Experts of a small language model.
Size: vocabulary 2048, 36.3M parameters.
Experts: 128 experts in each of 13 layers, 64 tanh GELU neurons an expert, 8 picks a token, a sigmoid router.
Training: a variant of SOAP for the experts, 476M tokens.
Below are experts of layer 8 (counted from 0) of a mixture-of-experts language model. Rows are named router (the router's row for the expert), up (a neuron's input weights, with its number) and show model dimensions 0-79. Each number is 128 + 24 x the weight over its row's rms, rounded and kept within 0 to 255. Numbers have three digits each.
Before each expert's rows: "comes after" lists some tokens at least twice as common just before its tokens as in all text; "gets" lists some tokens that make up at least twice as much of what it gets as of all text. This comes from a sample of Wikipedia text that the model never trained on. Tokens count by the router's weight.

# expert 66
comes after: "\n", ")", "ia", "ation", "ence", "son"
gets: " and", "==", " de", " |", "===", "."
router:123172125131166139076160152196121110116122080160152083101146177132169089157115128083141112182120138097104106120165144127128156119145109148149079151093103140120061148149123089138116172130119133133126116130085132101103127103142171167130103133
up0:085124116145119131122147127165118145141162104128129084084133122127128167156131108115158123129128121122099132110107132099132158114115175130181102149143163146120130152128101151088109109131137146154105091133134114160122136096123140135072093103
up1:158051114114127138140152155125119148111144143158058157127106111084132142130137129139112110111144118160138132157130138148147141106121125125104098153118116131115101127115128105103122143103109133118186122114132129110103150089143136158115172109
up2:145183149092098126152093166108129112118129137126130108116117084074117113104129117135106152160083129150135124118140136130119132134080112140122111150139133167116127134178148131129143176109095171121107108134130096148066119107154120076101135157
up3:157142154112140145076141052122145110130123125105200099101138075120147075123152128111100154126127119117165096152131121120126117114138125185113124108105070112147143160111130100139110130109163138149089121139095145100083120151160175131158120140
up4:096125138117126095129113134147121110109118157131086152090063116082088155129149104085075106145122168129172126140074132147135161122110115115080142129146122122129132122135117140125128126128141122135152198207133122143134161142151166159179141104
up5:141195108137129128106121137113124106128140117145135126150121143151124162127137103086134129150111087131100146129126110175132115066132144104114132119143104127089099124111155114171101144126122149096143128089096131124103122116152142130127163148
up6:166100106149159164101154122143119125145153159139179133119119104132073130107145078133127172130126171083120147151122120161123117109135151153101131162105097142116144127147115088123076139111139090163109109107093132144119134080160153116146118120
up7:163177131143160118123138130117091143134163138148144106119125126094175107102132143080102134158137159097121123108139112130144115150141096146134149122119095158112145123123121118075158151157141139111145113131093140154133093108114138105084093105
up8:114153165102104091095144157116117117140111123159094109099083155118116157144116119175131140152138144142128180119120123077148122152139155154160123179158158147132158140118157112066186146092125121125111147173124120130165081120118157127115104133
up9:109142145138118083115136108159174161092147115161147152102080115122126104135148121105137148081145125103160129090139158142124097137120111092176138145160143090138137112139116138125114142151128164092127142105097107098131131143097123125140128132
up10:130107100174159139153115134144100131138120150098111125112140165150138096148142143121133132158168118119148121166088134137151202160138126138060150118088115106152128116122101157141112130125117157130099161119130149123115153138138118113099153124

# expert 111
comes after: "\n", "\"", "son", "es", "ia", "a"
gets: ",", "-", " and", " |", " –", " ("
router:112169134136123097113167133134125098136088097119152102098123166136164149132127101108155093161122151095141150137152159117143159112102166128110103116095111131138085111121147140144093152104164121127151076130075129145128101133148157114137083119
up0:123065081151115116147129079141139146112119117119141143096144183124117119132125176148151163136154123144122097160111156165163133147160143112155109111092072133130108123160116123128152149117141147133133117118126130088138170122135085140141148107
up1:120098137134114145145118124132130166151121153079144146138144084108117108125127150118101193138155127169154142127089148086141127136124155143112136101144127148136169067130099126131174116136128139169125093119133101126111088123102144150105129136
up2:118128121148158111127154155175140159118129133127127103158160146127117101098132128148093124095141204122158168126146110143160110116092137127132140129142126130136122140121146090125127119133148138181123123139135124155145117131116146159103138115
up3:127111145105122135082115091167117086140118114113109106137121110105137161092111108134114115118156119110094136112106123155157143126101104094119187134177108123121105122124106128120106174102124152141148101120108165129127152135118176155148084124
up4:117127168131103140113088130154154160140097159123084132130149097127139115131164158130080131125128111155145138125087139093090102124109123164129111164114178148135116129145136138090140131177108098126121114139093137127147110160138084122111149146
up5:137111113088100075143142130136156151101127145126080137123109126114143142166126091132106132157104140164106134167124128048122152146122118145176113104137130140129148121119117134130108148132103119096163133166109094136140085100108089163149166128
up6:168107111128140139091149129118128067093137149158140150158113110119090133135125117101110135128123137141120114171129122173111160159166145153119164138139098131125137091144149089078158140125130135138177159167078155136133119136119066144135131126
up7:108101129125111138138139141165150115142095133114146106139127101101144108111141144116103113163115120135132145110092103139120120096102155116105091093106097129109151104131086110096137163116156125134128082142134120115109116146145149110097108091
up8:159103091123134120136135157133124126141143118102102108129106132139153128187129098134094124140111147148188127150142138115093123150156161145123126149127194147122122099098141101163153152099075103166130097111115126149138129108163129146127077149
up9:162141146135092115131127103132145082139157089125137123113092116135117122128131155136138133131063175101115135113125137134158112144103115115146110140162088109127105139156133178158117143148162144137151115144180139108167136131105117137132085103
up10:127109070121133155116141090129133096132159111134139141097112188150125136138180147135145097140135138109127121073126111173104126135085138130114102158089149125134087119096117092135165104127100156144128119141115092133150113132110128098116084095

# expert 7
comes after: " a", " the", " A", " of", " The", " and"
gets: " pro", " re", " co", " pa", " Re", "gra"
router:154134132137120148114136154164103105147109156121139113115100128117134161126137117142124120144083139121140128160157141122088146115124132134128121162104148106124093108172122168095162105147104150105127104099103153158117081123153119128143099128
up0:152108132085150145104071142164133121129113137178187108130160171142131128084193158139143098124083122161092122173124157154128115155128128116117144145137127128148121128095118150152091170132097114142118100167157177119105086136096072142140098122
up1:121111141143147140129126086140175120111175134139151084142094127129104116122085156150120134137111135146181136136120100144120129153094132109146145146142092114124146140132163105067106143145126118104119146160131122152130130119143136100164107122
up2:059126141133110153134127121130135124150101163126124139111145112141127110152113149125168129155123147158101113128143144088113140152085072147144088116115102142080148099129111090092145148132145123135148165100167136121153095118116091150118139110
up3:153123125169119099125159167108117111117147079161149136133118136129140150152119124087106134103111127109071137101111101131088057150143120121097100100085140145113116156140117152124132159135108103091075146116135152089099146120132145100123080163
up4:174138138138151149101150115128138106095112098139137137155139116105093097150131092108114097121127130125121149117169119108125136124187096133085103120106119135123102127144093117127084145125166148129109149110112128167128129113120155111163117119
up5:123097122109165109144125087120147112122093145055105136102145121120097108140151158162150137144119139132157196109141129136110076117124159139167138118154135138139149148165129134115122113155155144172175162133168127139109102127138131101153109118
up6:142115138147089126129149125146146151128127126133128120104184139117109111083111136148132123149122166169093072143122158120135068151136107087121104213111136138082098121154147147125122116118088140146156133137097176126104154148085132102093145120
up7:131140127110110152117158048094136139146160127127114103086142137092149106147082157142135122170144123137128124147144102109102136135096138133116126126130132109148121135117134145147117096115135184145152112144134139093114145154130150142169114132
up8:129110140192161168126158057139150158116103108134163117142118119116127102146097140117132122110123087123153122137182116134127132086147172151119133166084160109156115131120139164106146086135122129079143109075128127129121106122112137129124150131
up9:143127152136133141140103112161124129157107117194120108134124111127098117127174116140145126104111127122121115145146084151093176143131139138128101133115134140144158075122139174113137095104107119108116117162069169161142155121150110113101125116
up10:142132125161128133147097167118148114164156133145142120164130121124099105120132141135104156152084148129111100082148126135096121106107148120134129126113165099093108156113089168146134131108107109126104124115129151155141141120187090125134116115

# expert 32
comes after: " was", " and", " to", " at", ".", " the"
gets: " con", " La", " In", " an", " la", "la"
router:126124160110119102183131153109169127146137129104133093149127150136120141168114109126158112136115127106110130138103119142133135115094163127127104135112130150107105067117151141101084171152086105107149141084162146134143124130108142149130152142
up0:136098154147130119106108098090151129148106177150133173123128130144115113134119174142118071150132187103113130115091125171130108111102126151155113163117112148149144105108106128157127144148112101122127101128133116081096093142120148130132092155
up1:102123134114086073097155104120116119131154143116117130103129150125113106107165180153131139099134110102147131153125092144106114142108108137137106118162163152110173088136123153153101129112158140116150153138178095169120161148109119104124141158
up2:119111097140126106127138150094134129183101141141125102134175132124131134154155092120124132131116166109111140119118139125152120144144130141166137133147141161137151154142147132101068053103159105145125148150131129147091149150163129088103117121
up3:139137117143166161144159111126163115130147132173135104117110154158109103138154149133144125121108091144150143145135155106151133161165097105096074137172164136092128113132173114106071097126123085109108080116131138136108115067158090104088172113
up4:138120142147109137162132135167139123127074151148095128125135118105160120111080102164111133105139151151154147125096122105120135157139180114143119158178088109101137158139144159147132123120124101142149126161114151134096155115138152104113157115
up5:180125140083149165166139132132141108182130130119101101131142106147152148157106168148124163132105120097110122157142132134094138175130166149154130114137143127162135078147161144117140169117153128148118087136132147147127112131099120112142106125
up6:124139111098133150178130096094117142104142117121139190118189162171163134126116144153139149108101156112070120136175152145101105193095129124128133105123157130135157102114123117072105136098174132126133075154103087181121147133158134127115111132
up7:116129094114146158110142123128096090113158090134132134161129126135085157127122131126093146155155120133101111119119163110181174134144120129109121141108072072103132122087123157074132140162101141124114138088133123123151144121139114150085115162
up8:079144122047146141157101082162171137129144143168124133125171142105067105113107130128126134083153103107159097186139112127138142161104124131134156149122118141102121083124155113163131116130141134108117146121127132133132123203133122133127105097
up9:153123129128129157168129088114106107133109120163150137113150090220127140111127159135143109122105159135125099118158121153152131103152117107096119122146092177111171135108131155091146107120118138111143154108140166153172148119107135115124130155
up10:109116163108140145114144172147088092107143140084138122102115123093131146143130130140168188117163091180151177154114116128129141138121127125153148129119129150104140141112129092107114150124148125143170158152125129099094080124083157148106162079

# expert 46
comes after: " the", " a", " to", " The", " this", "ly"
gets: " ", " re", " b", " up", " out", " back"
router:141167124141142133166180141159149093141124124137141116083099129157103158139181125090146143144099164139108117145153153132081163068110137108154084112105096107116145116148114162081117166126131162112128090101094176148107108117157135119116130116
up0:124097148106146149105156107104145173117169075124115139141158131109148130148106149092109112132123117139093131108126133114139112158120112116112200091140119135127144140159135159116110135136091146128123126183129131146141075129099138113183123102
up1:130112104129123126126152118173154132130076143108134149113100115117102188110150142132115154121112083113090147109119113117102130090175121141143134102084102130070094153144127125103131118174114140095149085133134165172138158069120081120119098126
up2:109108145133143123097119114110135172162102136104127100093089137142100141150139173157151135138096121172137155154102096078104116088117110152150098150122160111096147143128121122093141137115203119076131134138133158106119136115164107149151078107
up3:154124155080131112111097160134142143135138109113152145109108099136091165115164124102081133119188145169123153118164159106083111143149171137155126137112103085149120140108104116087161133091167092099161113116115128151109154146141115134122120114
up4:154134134149101132132099116100161134129105138114188121103129066114078104120114100161111076162126166113150143127130128123145106158091141122137139163140091136189167163188155139104103150146084170124101079075157146158126148078163095106133116153
up5:092127094139143122133138131139196093119131189109136154146118100127141142153087120123130165088122102105127088116142133100094133136146104128117143130111137094130140134174119109130127150152120103152101127130179071108145177135116123106148089137
up6:102142085144097132093149184091123123125173159109169126151122143110124125134116166127177125123136125134126160101120135124132126114137159132140137157123115138094106138084135127166167129094146157150099141107158139122089103103098128144089152127
up7:156110123136108112129105134142131155072101096082150133142128166149136101142110130080141175137149140107116129158117147108149170141124164113137082116098117173099117101160172111082119137116114154118132135107131112162152152078108126087099098127
up8:122089104132108127117186125116124093122115162149146120123129127132136118103140134072169172160140088131136151137154110151169155059114130146121159138129104087115148139107130162126147114129125116142154125114163105126102150135157118093116101044
up9:142134109127120071110144119131147116142133125179078145096117121091168149108115125115196089115089102110081145123157137137166121107126123137170143115139110085114121131080126100134120123144146086114125119175099112117112113194169174134164130122
up10:155112089130128127114130150102121116101156152114154087108154136124159160146107128100125143114126132153151154134117128057147129094115182171107114074081161121111128146153090119160119233108120117146131090106124122117147131124140101111082103114

# expert 99
comes after: " S", "-", " (", " \"", " a", " G"
gets: "c", " S", " C", "p", "C", "er"
router:133118145188132129116140112152105100166103087133148119123138162145138101158150152120149111147115129113088142111117131116131121061090160128099114150120104115129093107118115123119105140143166147146128171142115168124112107128121141143095091119
up0:118136072148096132116161143129145128180118104100150138117119118158119122114163082126105140137151101123139137115109141134118129136126187137167165116172142148158132148122131126098061079167080142146152138101126141099129178110070168096153153126
up1:108158127094100147126151164130149110132101146163107130115171130140117153127100099168129117123097112155111153098143145141109140073151095103136140088165154126089156141153087119096151129147104179167145135126111120120096140150124158148136156128
up2:124170110122108114122141133137120121144143118133100122128114090162141108147119122092137146139160106093176159110105100162137172117113142099149129188123131132156084115094103139152152175157113119102096122165147094108103170120111109113159085146
up3:122150064169110080124141092144149152115103126124085082103122135117122091151138157135150103129124119143113099118146192110156121129157123134141148113089145162106147167109150116148139110117162135184128128110126140139140094171114152068124143120
up4:111131134124125160064161099139120148147136078139119090151162104113141141154085097113153100106166151131107107150127109114135120121130125110116107111119127100098122078107110165129095170090157153131131114124133115162129062151126149176109097197
up5:140118167160182109129148108097203159139125103126119129119147086170127107167096155111145090088146102114081146105085100140060128146111177114145124155142117129149147100131161101086160146096131131106160156142133133173152135138133156098120112137
up6:127140110121133167148123097120138124129133118157149142073137114114126140111121143128152127157134107115089096115079129135120112117129169173165106075128061116141111099152155110131125081091145128154131140156160122126152129118167136083106153125
up7:125116167113101139167163122119137087100125101104147122149100078137145181087093168168120128146107114109104117126145088129116117083136182093161143137094117107087132128122130086100130109143111107109142119140088138106150085106153118145137126144
up8:074141139126091152149139139143105121152129095108136090117131103095121155153146111149152164147096131130132168120123126092094142117114113102142149095161166123160100123155119108172158070163131145117110126110112155088129092089108115134130094130
up9:149151121147142125106128078142132109146121135110121127139124118130131142137118086094169097165111149111148137168103107146141125126117139131125116115102119090163135143093089056136175147120136162135147106125123143118105173141133149149144110149
up10:139133118128180137109125137109170131134142125145125124137159122118152123145162119131109146123110143136090166089141078119151105126140110139107071137106108123083143121090111129157080144129124131097110157102137120133143152129140147129127111122

# expert 56
comes after: "-", " |", ",", " \"", " (", ":"
gets: " Ma", " P", " T", "M", " S", " K"
router:120160159111133120119140146163101109148081087133110083129140134161121120133120127142144124149136144134069115130121159128088116055110164118115089166146113155111114100108138156120121153130083120129137104095118180139131125149123141179132105140
up0:141140164113101132187134076153130114119138101138120115128157109122054120125102145135124132126115137122131080121138112121125128113133133112143121150138139129114137110118107137108129134153149116140146110131076100096077155103114164120087127169
up1:122133149122142134111121128146132074160127131122140158138138138132135090124156108123056143119089124106102101078111160120108098091073102118109129148148152123113137134136125099137145078172083191130137142140154100094144105101125141139139123120
up2:111167121117133133120117106173135162080115105102102147106157143104145127127125135144096085143087117114153133114161098134112124118080129115123168135170124125117094121124102122130147166093100140146110123127099137147153119114135155132135099124
up3:131134096175081135097135139150147102134146106132135137151126116149120139170145107124087136120137136127150120142114121164121111083132129144132104115144151138102120055108085099162117138153095137115121070098084110128115197119131131112143125080
up4:166107135119118134120151124166164143156169122124160113120054170147141118158115111122112145126144145117141127129168133152143134117121103116159107106147126132141119121099123095132069147143141131143137117103156116104147155140115182157110155095
up5:142158126152152143141076158116131118100138114130138131160088139131091137146160140115136127127126169145151138121086150129164141177140152107102147127127131183139162150103119145119173130106116137082117138105169135137102156133091143120094129139
up6:102136144195135113119129124134126102093107125141110120114121142150161125119153098167142120127144122120144105186115137109145121095092116140143121163131113122130117111116124123132072123102143103095121146116125127094134138113123124145123105140
up7:123084138145093122109177158149147159132083086110138135138119155157166169120126159186136093134154116114097131100153085150126110079114189154145083088151117129147131099153138130142095131103115141140160153123117145110132077137123129140129111142
up8:094101124099145101062133119111157119137151120121106095163144141130132121098120107107111100127135114088104114131174134108110143088085095143121116138118141139103142119138136133109113125134140137142179174117151136109118116125166120155153127132
up9:155118164081140141135066125129116124154165081149117117120147133154123104107133131150113138164164116130071115114116111148103141093136148112111120126170105121147107143138125123131181116122139135095138095091169168090139099156142165201127076122
up10:120135141147109128105170146146125082130122132113113183128110134147103080142110125120144164124184199149104085129097132112097131111102104089142130146137133116100139129128117117108102106129101153132119146082120132147128150160095163164103083134

# expert 12
comes after: "s", ",", "\"", "==", "ed", "==="
gets: ".", ",", " and", " that", ")", " which"
router:144177122141139119139135130107149105134154110162164119100137128106155127153124096153102143137128134132136104139138159105136124072072143146153132143102137112102094123123100147140087189162112111127171118114150139176157091112167171142111105081
up0:111098138076134120155121127101135102131098119079136163109166160140092104133174127120124134143131098155126126142132178103078173159087160141173136084140134087150113132102135119127141127129164120192089133104138138113090107142130120120115129138
up1:114136118108142169141118168143147144128127125136128116129142127122131140126126152097098130169104108101084104143117117104131130136119092091104191146162144145105134078163138113091154139146098123140147107079126151144185148112154128124125129114
up2:142122153200108140130122094126110149143144132136162163124101131109156122119132127125126146109124157109153105132127117148149107110124096174136148148122145123153097169120131117114129124124127087145122105145128106139156141143177134090143101100
up3:103146133104132144131139138145125136111157160162175094149121126128118121106164115163094171155109144176116089151170122146138125120127167134105149122111141131127156120102136125110124124079128098109129160132139116178156136116088145133070092112
up4:137137146114136183154102084151114135090148129114100107166128111114127112167134117130078111164114087126144101129157080090105109131123143123137117112142095107133121155169127150096116118111064157146134143172146126090107131167164109107165150096
up5:164110149087099134160161157121128133111116070143131156137140124147141137115145155083131117118135147112133091097103092152144081113116084103120135115129145137120104142149105106118135195101101086137162100139130124112138134142160143129131138111
up6:152137088132141141093120121145141134115132129145156098128118089120128143143138134120144120135158094135101107101143155137126103162112155127127128123109123117140169120151080096116117140148136141091130099126057180148132130075124144113133129132
up7:100091108087127126103101133140107099089109124098175125110151140099138157115163119120127140166123081152118156107132160135100125147131105142140123098102116135121153123134146106095143132122135158143178148142139137135124134159136144173109089105
up8:064155162146169113135100153162146130130091117109152134148128128100135146137097095135093121139116158121128136106140144118158110127107077176139123084135133151157149137099130156171114105146128155162127145136121103162116117139080122113089130128
up9:157172112134105066151128146153159150159115091099147102134154142117142114174140125084101139108139112108104129129127124123172135115158116131105162168153149122130142117137133123163132152144152128126100121116119113137062139108071111124110133160
up10:134121122156118143106173102164121180104136152129090126174138158158100091112155131121097158102087127130113148120164130143117137133156149154191091132137116117148118123142100138141120137112172108108175133140146135161169125145143125144124078145

# expert 110
comes after: " (", " \"", "\n", "-", " the", " I"
gets: " F", "F", "C", "b", "B", " C"
router:118135145119167113137137128122129106174095103136122116112127139184165113172148120111109111164072145105124128140151169096103135081120196101126101128108095156125127149148139181128117153120120144114146170123126149099171133121121129144130122135
up0:174120144117102129108081139116143074137125165136117155146166135169144107096136143121097079079131140107095125083162148099099101122171137156113126117163149108115115079116123145125113116115103126147105147125108103109100114145115147125084111073
up1:166109109099157148084130088137142120144107130138115112158101109126129097115131164069133083107140143157130082103148132120105135128124136112177105121127109115126118095132129140143120158136116089135121126174148136160153101121130148120151159108
up2:154100115128146134157132078148147072144118126102107126087141137128121102142137151122149114174130134163113133141090117109106107139116154176148151107124095164123071104119114084122158093112132144147107121137139140107110128131099146102127149142
up3:142159089128131118118144081109134147118135134148139102183129138075114143125126178133099153150132161144114164137154123140105103116121109170133155146132140143130121128158131152133146134118122172168149076124141137115138122106128131122087137181
up4:138140149159165143091141129108129109108099092120146146129140138137106063133110152102127119146146127148139149101152178094130130158178124149120144067156139123104131123104145166106113167143089163111114138098115117141111132126161148130110144146
up5:124115115158122118112142128137129102113188144101135113118107161112135138188105107176112136149139085128141182153164112120131145104122137166118110131128153136136130135154126122157111081118095159142109137122149111182093087120139148091143129149
up6:146145165124125157134136117126171112151088141126133139146124126106160098105130169147139138121082127146134112110091110098135098102150074146130163130097127151150116109128118151205082115084149061154140068132157129057144146100103099142138081123
up7:167158143107121126117174097098087128126129150128121168123125092119123145134156111098157126125148154107110130156093119133123085145199135158154120125158116078105142125164166123135135130113168117135104136152126146118119085129142141111171157141
up8:147130084147133147091074130172106116129133115171084133146140113116171171130151133128129142127111119102133145112146121108157135123136092125151128135150153133176113095140099128092144127118117107132135056099132127135103100130140165129116129127
up9:158136124146106135164163129082088109090124126162136098136135155124134117108104128118107135169075109117131133086142167124107148109075144114145113137117149112147149116149138168119139128143104119148122143108126153084143145120144119125153115119
up10:151146143141127143126068136133154110110109149125173140131094118127139107145136150124141149123122098168125108141128126114153186077097128162130126103094140102097101158089139142130095119154150153129113088069136129129131126178129136166120117096

# expert 71
comes after: ".", "\n", "==", "===", " ==", "\""
gets: "\n", ".", ").", "H", "|", "\""
router:137148135100154133105189129137149100137137131127153071089110149139150098130123115122099151134120150117152115155092187175126105112102185163143135143113121118131147156150127138108091191150121131106150142127140158154161077143092127097102105131
up0:132110117096137128122172113128132132161121150085106131125114084091157141095114150138136150091138108139170162150130137137124100116133137159148111096153112130149082117138088148063181130123123148121123060138076109089159135139139174125098134111
up1:113126126135138157178150125156118134098171125155137148147114088126141152127160105169121143172160114132147145118167114147151114166169141120123166109129150111143110137097113135080130140109139135124117082079133159164113090091142121094101110139
up2:144116139084165126144109180159165133121136140138147119147121127162123096113119071091123131159132161151112112130131094135106132082119145132147141147130105120111108104151107140150100118126153152155157086173129120140112154136130139128133165093
up3:152137120137112103117111147111112116180080172152168094123100136132124130146115078097165100099119128127117116154128135130144158108165097129148164150114104146103118111110073098130117078119143120134120125117103170140110138132127134138104144150
up4:125090090158098124138100123140140176165123132142133159144121177139074140179159067112131142107157084078090114111117097119133131141123136135095104132160094109174130152099109109114140104161150111164135113140145144152112143110144114132146090093
up5:109165115084146097083137156116169148112135127141105101154145132130083120091127128171147114121130100167139157119153153116112137130101112111129138128125133123153120142125127142105130134082118161088109085109115154122113153105140106138136151131
up6:129114098142137144133170124109151137132134135100131127104108120130117137117118125108141095150127091091131102158080107137165138125136110138125139111133136121083123147115127150115183105157180139144091092087148153197131124110143128099149110128
up7:123155113118137165077133113152162126136136162172064102130110153124123127132138143128080164114131120124148089157144137164133122125088158207132107156124148132089126137164113112095114138129100100111106116135133116129086161122137113137144106141
up8:197097111107093131135118135141153130122116135100145120099169111160149082096109144118156149130138127121147104131142125141131143138127162157129125113140101137118119142110123193163129131097144141130086119116133138127099133115138108078126080162
up9:119151145105140154169115098095148108084114110175121155108129085143147123140091143168114144103125134125124092126166141155152133113113121130073139160113129104115177124120133105141111126167104127164138171087118125125120144128078168119128136131
up10:158114188141094155123118140158122138101109144109104074120109121136097152102143122141136126122095141177117092107157122135106125135108096117129156132126137129105106125138101128170130106129126127131111124119078181135120138141126094116112191109

# expert 0
comes after: " ", "o", " do", " d", " w", " st"
gets: " re", "ru", "u", "re", " Re", "ve"
router:147125121131161130135129143165139123155115121115136127122133154129161135173132078107151111157147142136148120138096133146127116092113165109144133139108095108136136143165129156132164118117106099121154092139160107165087158118160119100085090163
up0:106129160100113148141118137107126132152116190172096155132132132126147137168143060107148127108078131093116147085149162140159134064096150160147106133145095129150099130115087095120059142096124136121117134130124112129114136113111135106161156117
up1:134173135138160114140121148135130110108086090112117142112116139143148113171149141149123093104111113158127169117113158089119148122116098096096132093102138134138121108130121110116128131141090156126154123130111130159173136155092144153096169105
up2:146116099103105101159141123130117117135103122144139155087108148100133155122118108077182144112110125138091160129135133157103121124113128147134121198134107146090119095136114078162134110151136107137131168175118105162104155053141152073110115184
up3:160129172133150080118148096161125141159114148121120137120136140151079113146118147109077099157148109189138149108096086119134107115162079152129089099127121104109113128114158168082120152118119122123133131110135108140125111150158106124110116128
up4:096168127100120171134113110153112133188142087146141126151150135091154145126119100132115139134124089129159110120132126134159101164133118074132131161162095101102141152113132129136169144139097146106143125091109120125076149152163147148098085110
up5:143133113150135185133103128116136159074124099111161063141108127102123093140160131138118125148127126130142127108138147111136137115110138117107118100148158136124149176136131068138140134116131110142134134104157144160147147121118119138118131164
up6:092126114098155111149150150137129093126106136150116112144138151158142123120135139112159094138142163162102149125118143134153115133185094147086113153160155092141132135126112149127130158123152138135163160114135148131063117151111125095136120112
up7:117083118131116149149161136107142115143166123096121137146106154132142134093102157138145124113138161105119196119123095148179168096113084129155099136125147091127142154145133106116110142116118137059153112140115145102140084125160157136095164157
up8:117119132150138077156130117151148089148126104125136105126151109152141129125087142119106118108155101125072106086092134126133101135125133162145129111105156176198128156157147152083152106128126105080174124145158138104111101104137115138125125107
up9:111114152155162127108114120142179072192102152126141161108112116129105119120142122159156104106128118097162120150152138128115167131135139110132116105146116139131107150134149147115155121180147153149164144111178113107107148093133166148143144126
up10:107088141120099142146133161114139116099133161150123117078161157107153161129113123110116142085160128139123149152089162141149162093181138131106102172152141118122113156106136131092109132094131103120145126115138114127117125107148108109098154113

# expert 118
comes after: " |", " and", " /", "---|---|---|---|", ":", ";"
gets: " ", "\n", "/", " 0", " score", " goal"
router:102160174106161129125158143144094109119104148158163143105100162151135193129121140150144151187117177144125115096102151166114114131128138136115110137093117132110131139165106161090111161140157141131105143094157151126125113137138118151114135109
up0:130133143139143139154128150101143140136138174122117095106128119128136140170134155143135176119098153158142157111101135159128104135098128142122143121153110157088127127146142112153167142107152129115131147117090145148107137138133158107128128050
up1:114120153102157063146150130091123104124126124149134113115099114134151161089158174109129146101176118144135104133121145099140135110103135105125122110147098119151152170168120085117150121117122140155070119116173117122106144145113137102052143114
up2:152157123076115171113133099128108128120169077132134117138144174107089139137168169106107128127129127139121148134125132107138089102178125119140083095107136129130137148099123139109124114126103135096171085144122097117147134084111098106117092117
up3:112142124121178088149162136142157091164118158114139183143174122129125141134168122110127153119123122074173101135183109100137137089147141131170116133119126145095136133160103098162171140100069130095124130136144113112127126138114120111095128125
up4:134114111095134140098126139115132134124064202092182106153106145156145106151151123107159124104128109157133117097127135186144136132141126125137144112149140098133163126127129127104150073176082135138154126165147123111061094100142113093151101120
up5:187100153081149132111165115127107084135137084144149128131118099126093122140152124151123111124148102204156116066133147108166154147152114143153102133116103113091138139142127161121148085150151136127146097099168116135129132124106108127116157104
up6:080089132121132140116113152127103097161146086150124114140136172140156150185192168138107186095085140113132132154117127115127098133117136123126170129124147164101135104119090130145105165122124099130113107115124121114191126110134121151175145123
up7:148090144126130121169178149077145096144112133141153096150138106152105167104153135155105150139130135102126123121152112117140126151097147141142096141102157176170129108140155149135162123076105105164139072119155165101129099135120123123145154123
up8:126120099125144157125120145121135117127145154143138133156113128120089141134105135125131149170116089166134095118112101069141109079103094139117100150151146123120127114131124174130127168136123143136132109130141116116145141104118109144137134079
up9:154123076135114111127116135157131130139173151091123134095120135139100133161094153133146159114125138144122123115130129132136139069086105168129149103129114141110161128101095170120093166148160115121162136156143128118177164117154148113118141070
up10:128122116109099148109156133127110133160144103138123116151134104118120135132129120133123126120104150096101122150127117108120150129146142134073175084118150159091163094140115127092128090140111131117153144133155154104114146123105118153145124122